Below are experts of layer 8 (counted from 0) of a mixture-of-experts language model. Rows are named router (the router's row for the expert), up (a neuron's input weights, with its number), down (a neuron's output weights, with its number) and show model dimensions 160-239. Each number is 500 + 50 x the weight over its row's rms, rounded and kept within 0 to 999. Numbers have three digits each.
After each expert's rows: "gets" lists some tokens that make up at least twice as much of what it gets as of all text; "raises" lists some tokens whose logits its average output raises strongly, later layers aside. This comes from a sample of Wikipedia text that the model never trained on. Tokens count by the router's weight.

# expert 63
router:509447443472511585494529498549501441481515529558410483517487458465417483447373550487511473496572524562522545579518555546443461464480501566535558439517485493526601527525489464489453441438509495493485497454397545545549476584518563508581473526
up0:450531495544483473496530439529530531462475566534469512513467457482391533413424521512516593526457468363507537475465566575448541503518619541418507522460451366615482419537540560508550526523468481522535542499629523564459525558456576431425488523
down0:519596513443509437557511529376477569593455609510433459488459498502467504547532554539456528503458557498495429452496425422605414469429476443520489532579551514537436406542575506541474494450432480587623520537468473526446545510461515482502559615
gets: "the ", "k", "The ", ".", "— ", "1"
raises: "bas", "part", "ographic "

# expert 39
router:551518439478432538526489507557511477511499419502431536553554564514510580549467457466464594518485461511439482564555529453556523447484495565452506509512544475409562544471482446487532519477524468528471428487492546480496488467510636497473491466
up0:484393447575516570500497503550405534566410522510624517555458563504456490516569431467533536524514451609467440534453517464520536446501529441393526518519613568499606553528577418456551518539545467498510483477456484497539475473577573478518430557
down0:444519536501557506460507469519453536407525573475532399559448536471504507534486461517482467457529376474474572505493540529543506462490464522474536515428474463489549546521464408552503454438612525493496416545491578499485486627567491400502476568
gets: ". ", ", ", "\n\n", "). ", ": ", "\". "
raises: "During ", "There ", "This ", "These ", "As ", "In "

# expert 48
router:517566407511454504642493537600540540508487440461531523517497428493468463509466515523439515576498564581638560477491576542565567428468415579526538549519523586513582475568461376493514367451540518629538487512453523517498483456427535541564567529
up0:533497446430500496527477427478556484517454410435545506446591563497530562433490481351433442446527507511529578409406657471555503499546428434496568517382544495474498426547487486413559494464501487502516535523479497491574472514467541472498437476
down0:474415488489503446493476493526468487382509536541511448544528450507468483443436507527598436498495479365579406410542423587495501436531533502467428401523602545547509474391475495517434510431474389562503445551468440502468541474459515471420574480
gets: "in ", "to ", "ed ", "ing ", "ed", "out "
raises: "its ", "the ", "over "

# expert 2
router:509544402525506448505436524517576578489528411470509578538500463498535573426449523500412508465525438546558514482455475478404520444444462552559554485536510474536446440432390579456550504567519535458541511515395478575537453601513548469529546491
up0:549564428508504513515587456547537459511506432404527464518507407502495477451531569550541464446434542517451545504471545643549561500434500526452500435442440459555495507419486466475495577602508540480490501500457552573492504472523491477514471574
down0:456534401535639473511398623462487427455533463455475485443481532475472439493527535409537573511523492479603443449477515463503493521513575485512460591476511420520457444495391494489486422468448499636446308497514580584540545481506536527495519487
gets: ", ", "(", "'", "- ", "|", "."
raises: "including ", "which ", "with ", "and ", "although ", "along "

# expert 14
router:566540453489471580608445507496609515477522487533484475471503524555407594511513438508469572467481494564508587574552500543483447462506422539489484494580517394555484430494511557439574432516606445565454516448539422462524429570466605561547555564
up0:436543527467531494553518402506453426485459528474472464510564437542515571425499472494521406510504502546524434537532443489424467583542479474552555540408524459474469436600547499487477626468497538483495471529475499471593495521464541543527444530
down0:551509439547524527503502565536446491451572543475582435549450470451625396491508485412473483473425554544518562516418507569503497519486461515508583490397476518500554568435534481495528478486448521597429471568456454485493550542480542475475512528
gets: "of ", "to ", "in ", "the ", "by ", "at "
raises: "the ", "his ", "their "

# expert 24
router:454553416475533498528494508517623490449482483524520498527554540516450549524535555574497589437615509486509497527502450470477531541502570544444490480527631471485508480503497519526524538451440547500468469421475481508462468486475577564567476530
up0:506529479476542457413577457447591507594515469479458481508598421536503492441508485509420464619581438516497512484456515508498502483497497507521539496557491550548471435460554517520483516584488547445467454512464554475538464553517510534517425518
down0:472494525512503452522551521461499372561518523523545567498579504493480489506544449479478445458580439519490549501449564454450490499506550565482522553587543546479570382483505376527521475479498575417506440330413504534536600499413503516498598487
gets: "er", "4", "|", "7", "ing", "ed"
raises: "'", ", ", ". ", "; ", ".", "’"

# expert 31
router:528538457489444493606494527534465476515541439470417540537410456485479522435411478522548513493567521519566512547464528502446576529533500601412458522528520546455550459472444474441439490501630560436515456521525495633556501575535503491542443593
up0:514528454542427559577534503489561505486437416471502529552467547552537476485647506508514580608575542460502532500454337570482520453412573573494449549548511454521431558468483485478591522494426525457516482597468501429574480458530492457508558418
down0:463438503515575581461489503578485508410535561523591536529546413579411432402430538498478490573557542457458575404422448485594425423425500408509492473441468463522445545508479587587418441521426529505528497482497560429440531541566465485498550552
gets: "| ", "|", ",", "–", "sh", "km"
raises: "ome", "at", "in "

# expert 61
router:485530475451443511553520534504516519529560435464514552558484456573428469402402400518410500489507571611542532501471533490438545469404421528472557551542484578471510555558541458473460412497530582500519476494467351551475463430411488510583474504
up0:524512565504454494499424465462456471468481554529480511425504458494547485502457496529410546496477465553457468541466590527549465412563385433552497594528518519506486498507487467523497463542461444505393454535532467540468497463527485537533463491
down0:498529567479529424581463552544436463537501513441528541447476602594562496558408511583426500533568436474429513432461485507509479490510550467547507462525569436485492502470508507481438453616458496417523552460486432428528479637466551491477439542
gets: " ", "0 ", "| ", "— ", "|", ","
raises: "may ", "are ", "fe", "in "

# expert 50
router:526565477511522488525512473516501511565510479480432497572476445497429529497459527533447568464564562527590499395533525517541507500452554579497495473475458543492577519441519501434498554460591577444562548475474375547440484562415584524598478446
up0:603566499508596496557521606404525469432504532494524526578479507486448484578464528516496522577570392589611358428525492543435437472497502417456523415571451455475531525511470527534491533436475586429461450550522491450509459465419400413520430452
down0:510470430488426485467518548455414548442538497465417563536576478451605611485522492495463544451571501575519568529507431485552371531568502512535540545530455445467558537585526516600498477453556540469543485522494490516480473524481514535437525515
gets: "a", "|", " ", "1 ", ",", ") "
raises: "es", "è", "ion"